python train.py --n_layer=10 --d_model=320 --n_experts=48 --experts_per_token=3 --d_expert=112 --d_shared_expert=0 --activation="swiglu" --moe_layers=[0, 1, 2, 3, 4, 5, 6, 7, 8, 9] --router_score="softmax" --normalize_top_k=false --routed_scale=1.0 --balance_loss=0.00402 --balance_bias=false --router_z_loss=0.001 --init_std_router=0.0122 --lr_router=0.000386 --vocab_size=16384 --norm="rmsnorm" --norm_eps=1e-06 --tie_embeddings=false --optimizer="soap_variant" --lr=0.00179 --beta1=0.95 --beta2=0.99 --grad_clip=1.0 --batch_tokens=[32768, 65536] --seq_len=384 --train_tokens=452900000 --steps=9406 --dataset="wikipedia_en"
Below are experts of layer 5 (counted from 0) of a mixture-of-experts language model. Rows are named gate (a neuron's input weights, with its number), up (a neuron's input weights, with its number) and show model dimensions 64-127. Each number is 128 + 24 x the weight over its row's rms, rounded and kept within 0 to 255. Numbers have three digits each.
Before each expert's rows: "gets" lists some tokens that make up at least twice as much of what it gets as of all text. This comes from a sample of Wikipedia text that the model never trained on. Tokens count by the router's weight.

# expert 9
gets: " S", " G", " R", " M", " P", " B"
gate9:150102114100132158145084087134143131155118169131127141102128135142093118147098169143146132121162130169163158148105141143145135143163124126080115132165080130111123093146125116158102093155102126
up9:092119150133168155128159128137148110138137119130128136117111182141127087122124165159107103136110122109125127165176152147130110096177132133135167123073133168106132111112138134144153119123110153
gate10:127155124204111127099133152100116110111166164096106122165144115164121107128118141108132131125110095126105116116115103127122111127125075143129131133117120116128123103182161122107138130078159122
up10:150148112110117104093150113155111163108144139118097090135128111093149125078152097110143124108151135135143114105110147109145121127085148146113129159134090109137146149161102091109100112131125130
gate11:125125120138142109111092108086121110089186154135139161106133146150105164138074133140106131210120166145142095135137146172098136080112127102147171140138117094165135117116088123133111120150114139
up11:120150145124096121116113158124115129111111120151118137165125140110112209108140124084122113130141158097132136061179116104122132112095104119108151085176152126108143090108108127139131114161116117
gate12:121132136110090141123121157106101090128094049160127099192113088115113154110160133156141089110128120154061149135149118167131098125167141147119123120118171137076091120159126105116138108123145164
up12:182157155095159140114129118150115109132151136107091109160078087151105148138115147141104144134131157133148141156109121110121151131143125139158135132147148108107140159145134123111166094107141122
gate13:137092117151111065140153102120125131161108114106107116139161149156146110126113129119140146125116112117199117108102108132081092104138148110109113144104125119105103088128119115140118117141156142
up13:159114096120100139137104150153082155165142094110083163134121119086118127124147090130173149093155143127127159165115070164098119133122155122103123137165111119160146121115113122138141082110112126
gate14:122174136122126139131117168115123106143134100176095147118134141129158113112158115125156119167116114145082144159055126137112122112119140137187115119117149129135183105176106126127070117151107127
up14:121121140134133093106126094114134149133140057158160110115140142112098163116093135151137141188144128180109113090087163165138105137135129101176105142084107115080094149111118123152106117105087137
gate15:140125146120124150119144117124128139164160127139137132126149114125125125047112120145118126165119104113097145112136107095133130120115181134130132146137091111138163107114121128165101128086139148
up15:153104095175181155135142123126143130108119127120140151099102101086102103089127159141131148091130118165111091138117110092109110149144096104137208103157134113132097121150161105151105127149077107
gate16:094134101124121148094133107128150127156126152173068134126120077130150178068139167153138108136108128092098125156085142156140094167174129113107162181120146099160149167116118135103141122134123135
up16:149137130182135108084147126166107143116139115118152130134150144170099133138128064125140110167128144142158165145114091115131122110145116119121135140067153126159124110157144103136086118126155098
gate17:120133097121121121166155165137104090099152129141132100172171106136106125107163104109099155135101141139156098102093129119153133108151143080125087115126131129193156108111129134145136186131133154
up17:134134130116131102143093125089095150117153133120126092099141151140130086145139075131131108137129142133138132097144144140149132106071108081130129128093180096146152113102109157148105147124106143
gate18:138134142125132121079095108116115118113094134099130098121139161093147096129047101091129158144132130084138122138165161135133107162120117110123134151116148085138169135117158083110133080138119131
up18:095093105117155131145148111117130138150110099152147124107163096093157107134127133089111143157138138163137136168148110143130192115117177124130097167125124149100111108106095161116115148120104171
gate19:169150139136111160133155143127145163122161132132093139124126103155128150114150146106130126123126157129105151146122184180104118110129097176131123111166067127108174118176041130127152144132127130
up19:111124173141178126133133186142171150091131131113114128133150108103103136102160078181139130082134126112139135118083122119140093172134150117098147109083125128129145143093111135147118145124132150

# expert 35
gets: "1", "2", "–", " in ", ", ", " "
gate40:119146134122114109146105107097146089134135098113146079140138141091107127192150149185123160138156129147120118103201152109135140129109161142141128126143107127127141123139144091118126134108107141
up40:122165176117173111136134112118161162127135120085106127098121159141125119128111112103112104134147130111140108107115130135129120108127162091130146128128144106098130145122132133120164120145123112
gate41:160125111163088175103080138120114119159136108143118054167170102106118157135141139161137130127124111103123126120084110112094106085121130140115119118141076109146125054097105122085144147062121139
up41:121149128119184113112149112143113125056149119183143124146126161146160123099113132093149086101155171143111138142128104067158118144121147145191101155106127112151181157125115156135141121162117129
gate42:137193106140114146118142113146169082101096108119096157089134122111108149114123105132109147124114082071088117138143130185157140126137114144103110107110162114134146131131132117118161161141085134
up42:078136127139123125155117148112136146150129116116145157104164108125136103132129109090158140130130099172138166137134119127036110118143134103138127158174096156139120142131124145131116125155105117
gate43:128102153154127124111105117083117114128121103143160154120140122088148143122104144147144195121136175152130131177122089124095173093143177121120110143171144116114107153095110112104105127140132073
up43:142114137132162090180110093132103113115155145145155117137113125129107133093148127110122140140158118145119107102125143137113126127147158091082112125127108151175129142106135144165152179120114157
gate44:112157136108125174160139085138117115108113121136140109109117122088133122092159121117090108103115114116089143188127133161113155075140142090146119135065120094145167113122136095114113104130191150
up44:114153093133127123088122130124069131145121107136121171135146136112117130143157119185178179147173144107138158131162107156120136119169142112096173126118173113136143082122118161115116117152147119
gate45:166094150169088134132134104129133102128097110168090155129109152115110104126149102103100132162082118094128124140123090168165157104110147118091107082112136095110110143088131139107160107115133142
up45:133134109093085159154156114140136081136121112136124155092140126132118124139093124136111144066158139099092103126126130121129107101147085154138126142097139139128116145148129141079193140148125113
gate46:109167129106119110121129158145134158113084123102130154106102090101123124136154127103104127126122157137111115072113116169153107089136152090152160191090148142073117145147171093154115102088133162
up46:112098136138081151168138099174117134127144129123170158122129096120128117110133142131129091134130147106143109092089137111134142126096078159139141167152114117162132140143158109099114169158151100
gate47:131151150108076074093080099130123119126116159147140088151114155136108129127118115121100142127134143159128135100142090142123140148142112149140111194122126148117106117130147116121143136123132119
up47:113131100138148109107143113122095123144099147094072137138139106120123116159131115122137159126112192155135121130142116118164116137141129139115125147137127148114132121117100151106147137142113108
gate48:122115092126104140151112129115098107122138088210168100155113145145130149095152146116123140144132124113163121077140147114134128091155142108137175123125159105086140115121137150125158150137119105
up48:163127157166150118144089139085096115127111097121118159108106101112086106095158124093105114132089134115105135148114148148059123111086075112100120087109140100089149152131112135064132128115157132
gate49:123143130132139110131116133159142128138133127116136121086142156108125062141110120126108084146117104167122133101133115097118120127133130151141106125136122141114123118176098143067130139117103094
up49:112141111146102151127159180114119113143169107096090154152132134136101104095108074126124100088122132103137171140142160098147117091114065116146135122107125159147106136132156154120132113138123125
gate50:162139145134149137123150129130124093078134153155088118111125165144097121090138124114131113113090128109135118119119102158117142152159099152122114110123120128119154126135149095170131138100124145
up50:126066143135102124107131131115122130113143093129126101111110163165129112096180109132145116184179117088151151169140120130123147137120166141113112164138134144083159113120131131102146076137099096

# expert 31
gets: ".", ").", "s.", "\".", ")", ","
gate0:130116130136123139136133139109159128123143103102105144113105126114130114124114114101131085074101132131133104142191098140126127145152124107127093105116148122125141134133113170121136112083147114
up0:137159170105145073131140117128112104166132110150123137160089136139160131153130122125134131125166150084148136121136119140077130119089123114128164115157142114120112124118149137152155115174131132
gate1:170112096188146108135132141068131127170097095119137165127131124183144106109126108143125105138098187078159124159128143128149148140108133112158109165115147133096127111117082114108166060131146112
up1:133144139136133129144116117115120133118128144176138125139143154148114109112114175103136154150146125120116102127151115107118126131110143134125163111114156075160117124122124104102162096179147139
gate2:125116147122104118124107101137101133102080130091120174137121178150133124157158122117126101104123116094154137159110128114151092142103151093167121109117078135105134153140062101141145133132117158
up2:150158167122105146164134128149161123170108129130120112112095088124128186143146143126092169116105122132096154093131150127173117111128138155143200083128171104109173126119140139168147134088130174
gate3:109104150146114150129151149142156114058186085118133096135136179175176135128116132121168168109117114103182113109147110138133120117133120140136118105133157110166139112136120092139100172137058127
up3:131150128143139120147139162130118128106151131145174138085122125098163120098137117141113103185120148092112113111161123072120126118103160141163086121141128107109120131119130110108133157168140152
gate4:145185143107140157122074139120110160129177143133116086133114137113107107140156097163106154132134130092126166143110097128109172103071115112147100119072161067110141117146118125144152166099165105
up4:120121119104164158128120132150113149125092129174145130159100104097128135153145145103139155151146133118143112123181099117114131116142076127098114140149139142128117096110092181110153184163189082
gate5:097089124190072094141087146081185110112101140130146147138122120105155117108100080120141181149119166153140130164090090124150118118114134147130156165116160107098139132143107131177118112141156158
up5:146081111134129134077169115100114149079130106135113092124117123109120144156086151138096124121143125160142143109144111116098164118127145158144150095134103172131082153135158142109118104207109125
gate6:130152151132162123142112157116115171147052135133089096173117134149108108122122144156134171131109156100155154093133145150129138149137139109126141127172140102144137138133123109077114113090163140
up6:130128138118145122133157166142133073133173143138139111145169127124166125154142122100132134157194142079180140141136131080141126130133119148095149128152125172139111140146110099132159131157117093
gate7:140125149118120154117107142151097106123146156116137168136134111124158137123131162132134144148131127109128147117067123109131122153118179149107108148110128128099083085143145133118125096155143198
up7:147128134155133142100171137144100094142139166126145128080081127156133110106132117081103109122175113108157104118127090166159098113175166141118087130135108125138172095166102110129117157108137122
gate8:102152135146140132124128153100108112154155150132101110103133136099140098150134117144174124148079127133132118113131110096173157105113170140137125121145132094167141100107137130133115139133128178
up8:173153100151107147126157128122095090148132136124117120096101097161153171131129112139167112114147133122123107147118126119132139158146103161185157127148113100084135163159136107129104164140136118
gate9:107109129118116139165132130136104111133144137105126055126093128129087092123124104106116121150166158151151134169111166127133121152078140155139092165141121102088102130152150111125130126110099142
up9:122149101127101151124110166125124153171113149121102149139096141173133113120140091133086175138119154125126138123115133132139114121110174106151175142127155169163116127097131160133116077159093127
gate10:145135111159087088114136136140103121133088135104118141139154133152140125137102133125127130120121141134102118134126098173128136125089098128110149140116119118139159128173167085104111126152094166
up10:156143101158079134121105117095119112132142121124130108136109089097119109168141038136136136119137160103157125147182128147114122114117112123142121070172117122149138085132134123147089144086111156

# expert 12
gets: "2", "1", "020", "022", "010", "019"
gate40:139183116089139081146115151115102070088155099158166107143141123135128136161119116127151083121123132106164138125183108081135108132133160149111122116162172082162169118119111104124128114121117117
up40:097139093129168190135124117175158111120148163117064118134140127168122132134122128121105099116109111101138095121120136139095120149152128046129091132113121109100161119151156123142112136150096105
gate41:138127161158123163135130109127164145097129148154126074088127156133186134124150151158152141144116167153119144167144115152192154136135141173099107123123140120126113117157086139133142157124137107
up41:138145122172115156127102154129182165145136087133133161117118133112135131160136149149129141135080124140094145118072133095135136133139105105167127143129139088101140159082173104115145106112175153
gate42:123102135148099111177149147152126142162160104121131149111137139175135132146138118103140168130118103103095141123118126125132110106159157150120122135136147120105157122117095129136132124146149096
up42:085150138133102112098136067126158139055158168125114167115092154129090126159126137132121118120094141136134140155134156138114118172112179167153122143159135119159140122152113133094100139123145174
gate43:114108102081158098134108125104128141122118162119122130091131113113084148133126112144086173151066171140132110103104177074128097143129118125111111118096149120140143153127143139125116125130099159
up43:088151149109129144142146097112192138139110117164117134098147096149143144136153113134119167139083094125148129133113103152143146110131137142166126149126130165133138142160104179104153162115102115
gate44:169112086100121126126115146159129152104096089082101153101134120131146181152137090128132145116123133105159167095093107099124117088132141110132123128118129143146138146107142145155111111111083124
up44:121146131129175127133076133152090172163136142129183165144118142149177165151104110112132132111125133162151098144116122144101133167152132113130150153125155062167144096134071154148129147148131123
gate45:122147139079190118106095119125155154091120134114108133092114149094136126131125104151144133133139122121107115118130114112123136118132118145072152117096154112145120096134125155170092155100103131
up45:169084176150095136135117119132128142145141146100121139170150131158131160100088144104110114134114158139101145131129082105171095099178125178160097107076168163094131166092108129088079138118118145
gate46:180080166085125158135188140101130126128126114134101116109129156103126132136104107105077127124127066137137174127134144117156162126103107111114141120151124104153139113111143176096107140174141097
up46:088126155125153131081101129135087106093129123122125153132128152121133110127096152118119149094151169167106128148172112099085155106132097134139097135102159108130148128127168141117126115126130137
gate47:127141106148142116157134116095163121122120127149161121104118153072113099140115128107090112134080115162120130158122115127123121170133084119110098122133097133148153114125132110136120155118171128
up47:096130135148125068133149134114172182138105128103098136129163090121170140125147101147144124119171142138109109101126146107120096156121160157138148162141120092114121127146114147093178112134151090
gate48:142145103135133139119110160094140139120111155118118123112131141120136100117163150146114121137136140146134138101141122153140153184158155150125173129130114135140144144118143136089148125108160143
up48:131154097150130152182170120147174115148115114115134147127126123110082137186114126099162145089111110171129108114117098092172118168167175168089105161138144163145117121143131135105125166072141148
gate49:137184148137119113121146127101127121100134103104104131133115151139129124145151140141148136123171120113157166136069094135133092124138117128152121142074131171076110098137145142147122140139119151
up49:144101098131122156098130166152112096150116149084156135079096075095109109129151155119129117136140089140154181126123080108149126155097124104130119118113092132160104164163094130142078143154154124
gate50:102158121115153103116183131126150134156130161144136098140156151116138141118140108131086152177164119129153133102108150093096146091112154142134137110107172147137113104109144144124110149128144119
up50:076103111126135143123175191142131109143120143120122148132141125151141191148184138136159119126140116116125093071116122099174110109191111110115140101100130175128124106120134154139119164155117114

# expert 26
gets: " |", " |  |", ") |", "3", " |  | C", ";"
gate0:129083139135138150111112155144094123154107120128131128133136139125143112133150136163114186139139109103155149113137121129149141152123131135078078149139123157122105130137114135177106184117102115
up0:176098156095142139104085139134144128183132116141104129145119127161185137107166122152086105152158110152131164109078115138118101149135160154098170074125141126111127105118117150113112115164142141
gate1:098122161102145145137127152102148104097151171178141149113111113137118157129151155168112120133147098144126149132115116123145095154134142136122130127143133070147109141099151119183107107193127141
up1:147104128137114141153082117149129082135138104105138129144144129139120102126079119175103158117168086092114104123106180115116120107143115122118145125153096108139135171098142211094144153137112101
gate2:086093101143144168109163135145131137116108095135152140099116091085082120159103087145130145139156136117117127099120121122133152127095160148158121132131136132139103140131113102128117112153077102
up2:101087130136122133148118113119112106108119128096141117176176114174115102138087102139104135147140147105087123154135136149100134085112120107107156136076118147144137164151142141109112106129100134
gate3:098134118156152166160165107102093143128165145145176085151104117134123153146112175141120124139121119104145092148155103116140088159126160121150135117140133074095123152125122104102133127109114130
up3:132133149079111092074161114161154126123149114099143128075106132157157118146094160134076107147122141119122137071128138139112144080133101164110117125112092182111133126095081125162143128123132125
gate4:151102140130096108146177123127150182107104129128130095118159150102090130103165130136108093100079141163174122147136141168132149120124158123120104103106141109150161090120169154129086078135180139
up4:102141133155130096136133161104149101096123109130141144162120149153138141070105174084136126145142158153126133122146107071145132130129112134143170122122108128127160099121106164141138127109112122
gate5:132155089104171152082096112156140156071108141164123118150175112123128140151140152107140128103114154139163084132127147118092098135113112140121121195125110122147143146107124151111159107138124148
up5:119121118136095155144134195115129101143117167142159156123141130151058135141147113118144144150189084132131154155134165160153108134081123146139114149141152152176139136143142108169139098124139090
gate6:129168117139097144106127161140103128130167127093136109104104144165091129110167148134183112131156117133153092138100160145113121130079143137149100114121155094156098144124142158153112143120124134
up6:127169161123103132151133098095144084109137131160136142157142161149125100115157125136137152119125127152110123131131144109130123126100114074125123164165116119145135134158124098138165130145108159
gate7:116129064149191141149124099130130106103169165126162114194131108124113131144124147162157136111139121095157132105135102124165141146161098162129145128117122126148117139121134139135152101113128128
up7:168095123157129118127123152129139116154171109138150146170117141159107120121116137105081148088171133148123151128127067113120147140126171155160124111134113108147114158137140127084109122109099120
gate8:169139129108128144175152158143094143141111166127146161108113140129131131120116105150138147106105141089101130093133124118130139121104136117121112108109103067135157156120110112100109153142140097
up8:148150126135120111159155146168164151117165139119117084112142133148154147109067189121126148125124141141115141136111140128139114122077092136102111140165151099139145095149137074135105129116151157
gate9:136154128157117153112141134142113098136157107101111138145143154167132125133168158106115106143126129162131162099133144109109119144133092162174123136118130133148114116104142086088126160157131114
up9:113117118133163140107111096152128113124106128148104060119139108112116064131117136109124139121106151165162120102109112095156151087116092130120135122102129159055130125121124147114135146164149104
gate10:155165152159096153136121110159078106112144199118123092089124154137069120076116116165105108149112077078134157144109145166135168149164155143167165117154161138125113063147154109133114153127137163
up10:133141104100121116092136159090132131146100131104110135150093145146123166191110149183126137113130171143132060093104122145099133127116137107110109126132119100165158109127132077134135102161125129

# expert 22
gets: " D", "d", "D", " L", " d", " V"
gate0:110136140074108097107125084154087134136129143125120115122103115133118111100103117110154133051116117122156157159153136179145133127106165111161121137118107141142136162147122120151134128170072149
up0:143121114132102158134154172149117127169129090141126109119129150110128110127158152113126175124093155115141106161148112148111076090143155125106085125192138165131126124121138133124125117114133121
gate1:132097141138069125143184129173121138128156150135093125087139110131102134086145132124123172147145163164130145112134148104103106136119152156151128139089102122143155121166099142140114147135138141
up1:128185161153118118127137153120113109181129147143145139148130123129132148109117122055152129152105086167092160143122166128172144111122105128131113143129109128084124114115106165119106126134154097
gate2:161082157168139147099130133108104115184121131097113109117157153120127091133090126120175133101100156115120120113142112089160156142125128103171156134134146129078144108101124144156110104134128097
up2:152107142105135176141117128104121142120152137131098139144159115087145144142105111060128122104153100163111159117130105135136180112127102141177109103153110128162158158143129152127128146143176110
gate3:126118120142118159132149109103135137123120136143153148119145102121093139137163131109145120125132115142126084162127140073170157122114124111125122116141138136086136132134152117139113077133107130
up3:116157138122029098136157113117139093130098112138108117066130131150146148139150132114136138155128138128174116103133149104142143087158120154140125145103107156168103130109143167128151116113120134
gate4:114109154120119132167091093113126122134113145183137149157100162144142113148115117163133119127098131116173135115154128146132127107124163149119120094131119111127132105161100116137094157134112110
up4:121123094067108161128125133127154138095105084124144082153164075114145136130117126152143162106090125122155115092110158097131131140162124150148094099129120135104088154164126102138119142074126118
gate5:105116052166113141100116120144105107160129140148144176116167133109110129097110116114103132155087146125160127119111102140148147073132146140146115143154125132142108161129115162142125105127170174
up5:129117115142097121114090066133134089139101101148151113097098131139145112127098126166104150102116192124141167144094092102129143126100137121136132148082143117150117113111155127146138105154132143
gate6:142117112138125122138132060150070160148161182148090126150150121164106133160123063102144150116098102112156111139140073138134179104142113107144129129137117163126140112133124106130130150130121090
up6:137071137108106074126122134137095116141143141112156110137127131146113132162121106139101132082146125129150118149126116084139161125153159168129148159132158087167154143089127181093136139130137144
gate7:166117141092173115169149127128121167124169124192127116134125129094115124092108129082133077108107087067152126148129141129102122097147154145122159151129169127107153131112090122145159079140147108
up7:139153138107134115147150128131166139108151147103116147143128137030148140119098189138102134148125162098088118138108102171152138131123145138117121118136106112126124129151185133135137144122130134
gate8:138092105111116126081126147128110117147154122157122126165185095127125107134147127154144108169106114141140120085127098187139121159140176131142149142123171126151158161105140133145144175146114129
up8:132119133080104094118132119094133130095142102130125121161135109104093102134125112129090117119138131122161120166089100117147128144127142093115081128128099096175124163145152082156152121108110131
gate9:152074105121124157107164127150083116103139120131103162175164117089086152135115119145135154148128184121139119092145086117108112136084097133114134128131170101098155136126098134106097136128124115
up9:109119149127132115142129078115106140124151161126155129131136097099117123147112134107128167083127133089151130126171144140141120166102111126188117132186130121117102130116104158135058060137112122
gate10:118166112126134112107168148126134114096127128088109135150127118092144169124090197138083148139145106122106098130102085146146121137118139079109127173134103136133130187094060138156105113146116101
up10:109107146114121158106151140158124148133095105103117134135143085094109116156184156122132133115134161109136122112101088105116165106158140143159126125101121114124140123100118144139115077122155078

# expert 39
gets: " |", "6", "4", "0", "3", "5"
gate0:076108136120137118128177120135125146184138079144129119134101106143121148097112089104136090144141124142173170077137088100083141123080122131143123088126152095165167161123115110115185094129121145
up0:133118150141121107125123149127125146164148145119104164116159127133124111105127150145140165105157101079116088157119127117117131163167089109109170122151140120099107117167115125103107107139139127
gate1:107095146134151148118154108173149129110116111130103114148084141134135124141125073085102132162155131135116149133149140119126141168123142151116104149142113086120175142128130181139147120105117146
up1:113120096081111139128077083125139090112138143148121120110156139135089118158180182180160122123152149150160123126115146093143086155131106120117111151119092114131108130131130141114135129125105120
gate2:138119092115166128163142104107100129112152137133172119107111131122130146109134137150088132091124099129154133124128130132126147135103118120142103108162140077099117135125152117108100164124142127
up2:123135143106119151110116134103134112097134092118123142158104138135131134170124135127120110111159126150121132127149103145132120113133160163161133143135108112139143104084118133127168092204144130
gate3:114140141136127088127110137101156120146143153114124132134075134085135156141125092157104134097057119130157137165158138154132161104092132157095176143147108091135134100109148112131127152090116134
up3:107124102156130077118145146095137129151121125139101123142111136125146116076115163122159151114131144127132125114124156130108113137114125103129162154125107106156113123134142130116120137127135121
gate4:126114119082127162139075127075127117105168113075110118102163181109132129145150144122132125118139117142142126159131131137113121195111113079150143169133150126138151127088162120110114118121114179
up4:166113090103128108098119137099162156168141106140156133156144152129114150114113087147126100148150142139127133157133141131111092142159132100148109133121126117116089109130154096123079161090145111
gate5:123139134115140153096172133165128089152096129178094100115118109107125165062155166116121124154110098119165159139102115187151109135109130134126117137129118116170119092127101121163111104120141132
up5:127096110118107112121137115091072146165109155120112115157147139154121105140099094159148100078132138145087139128162116102129135143156119149116121106136131163129143145163115147121155142130164152
gate6:151146114129143101153128116096157140187104140109110134116148156108157136142134155110139097096106185111136145138133153132102167154121105160159098113104155105085104096130113132110130118139149151
up6:154114160084159156149168127150082107108157110122134145121067158160156117073142150087115138129138115159130110099142099170150135130146156122134117113118176129137107147148125116121099168129102142
gate7:157103138176118188105141101128092147116138111150082134120092093127149174153113123148154110082128112112142124158107073143122131096144118135143155172117128146100146114106120152113146103148100121
up7:102113150143134162129130151114102177114150148163135123146150114154144114152182132136089113082104117160084153109145107133139172086124153124157125115099141110096118117120143107087172145143101182
gate8:109104171145177123118181110116101121140167144113134158100094068099092095128141136126137130110126174087133160114131134154110088091134128157138096155152113123164156129122131097114167129136120146
up8:142114091131128166116125054124139138158131126102116129151082135141119165153126142113142115137114102112126107146104075111101125156121130060116142135077188115072126107077146116155120143129140133
gate9:157140128158107136123082128133103108118171097135096107127123101126123150103112114125144139106101124150155127102107128137106088131117113130119106104110102138105099140078095167090164153111149114
up9:121166176116155112171117139130105153101144163089132127173164132118103123110134141139137102128110118128129130151124122138148113141142143124124121112148122156098142122100151095141135157157145136
gate10:099116133129140129159146173145123153122115109115150135139152103151095114102135118179155127147167175104098115142110118086111131149086153142131122139135151115145136156192109150157115122100159077
up10:131111143147093105128155120136120086133083099140099132131141094135132151135134149126129134144117171142069137136105147130114161125113126111145132146121085117106139119127116132131123131095140085

# expert 8
gets: "0", "4", "2", "1", "3", "5"
gate7:084125111121118194176095136102138137102097090123130137121131158138109123130148112076152116083110078117107140144097118112115161139103179123110113167123129158153145134154153158127113126148050166
up7:132161167116147098101141144138089157157129135137131090120136100098126097127165121141124126169112076128145130100128183120107124115098123054118186119097132073094103110138107133109095158152135130
gate8:093114125118157148138085060130147069140117150143105169104148131151140164163156145107143139159113140134165121109095090147085094110164117129147162123169128155144134094128102131124125097135122127
up8:102098122114092173168083117161137135104144137126120070111102170124103111126135161181097137123104134126111129117126163077134143112112120174124130142116145113134117092163108186115133149108093102
gate9:149114141098112146096145117119110114118144084128137146095158118114117123103118112077150127144173118116096136123100124112146117131144151140121138164086140135112149127106101107142131139138172068
up9:125165138107140134132131104159167112144074114123132105111151130112155129151143107119099120116121125151152125101112154096119138145138176113108162152127058148116136136103085158094159134146168126
gate10:132152117130148099164121114169130101173125118146124129119146135104148119133130127156082175099113103127134159109120077141126133134133112113113146171151156100084126113142113121113134150150123128
up10:167173138119132097075136073134153119111135093161177126143138128137133217140110126124120127117131132126138128114126093128098135130115128096113139121120141126113113112125170087147117136151129132
gate11:156138099090118090098106114164102139142104114151159133169098195152183114126103108080120110104147093094128147139152126110119114129152120116129140099168107128143100177147183136121109170154131096
up11:144135117083131155158160117128132144089122114114139123159094156106148119132120145102109151127140142125128157123163126074138133113116078156085116109126132121104127092106132156149146148104151160
gate12:072096131157171161141123123135120111142166165085141120163155116135115088135140127105118108119095083128151082092128160087137071111118103127135128132170103140137149145092106167126151164083113131
up12:120153136121133118141153146130111182159127104132117099143120103104127144158146128150108182160106118166118138109081088119131143128124146141138124111113155068112101112102152165134176144097126101
gate13:100124135126123089091116171113134126160119135137157101110118108143093158165150144161148152141106117137183129139126124126124129134095137126150139112127144131177153136093163113143111164136113131
up13:121132093136119097146142085116121112125054128132115127119112148130114158124149156153143150123095120092151117162106115140139118124114149065135155131164130145129152110133133080099099113114123095
gate14:114153076168147141180150139108161178120091146161152120107141162105090129099153106118144106148157124113087121133119117111088090088157083118153129155139080126125140174090152120168141129164144131
up14:178149112122128129091132134142134105126119119144084109125150156075179142166162157145093141161117073149133145092137159117172108117141118154147124158091113161127146137103157151112125120118144098
gate15:136145108093078169123107123144105120115142131125162126134150139116174117143090109126136176110164102137138129147108102143144098117161157151112134164164174151158169128083113181134150106118099143
up15:129125116135159127099136095150141124136159099122068145143125124108111156139124121136134137139114138122100092137160138150137127125146116125121121145113128149181106154081135162184131083135122071
gate16:137119108102148133135095126119129137121085156144141122087136138154153150111119111150206117092146108140154128129162108101091070142169168072140085104126132140118136152180170094133102125123124085
up16:155097127137111127126149103133124128112111121121098101093130126121134122131115189094129133134141153166113131098096121106156135141108125114149190152133149095142165173076128104165119100128130096
gate17:128153160145131127145092111127148099134127145156121148146134169169155112111138160081131118181078127083137130121142100110122134132162121145120084101136149119111102132126118125144119153114148128
up17:139090125123068118132127125134129142101106161149145158143153149135104117092120156122139147126164144114133104167140153095105128115152123136131142126131136081125143150114127113140096138109112132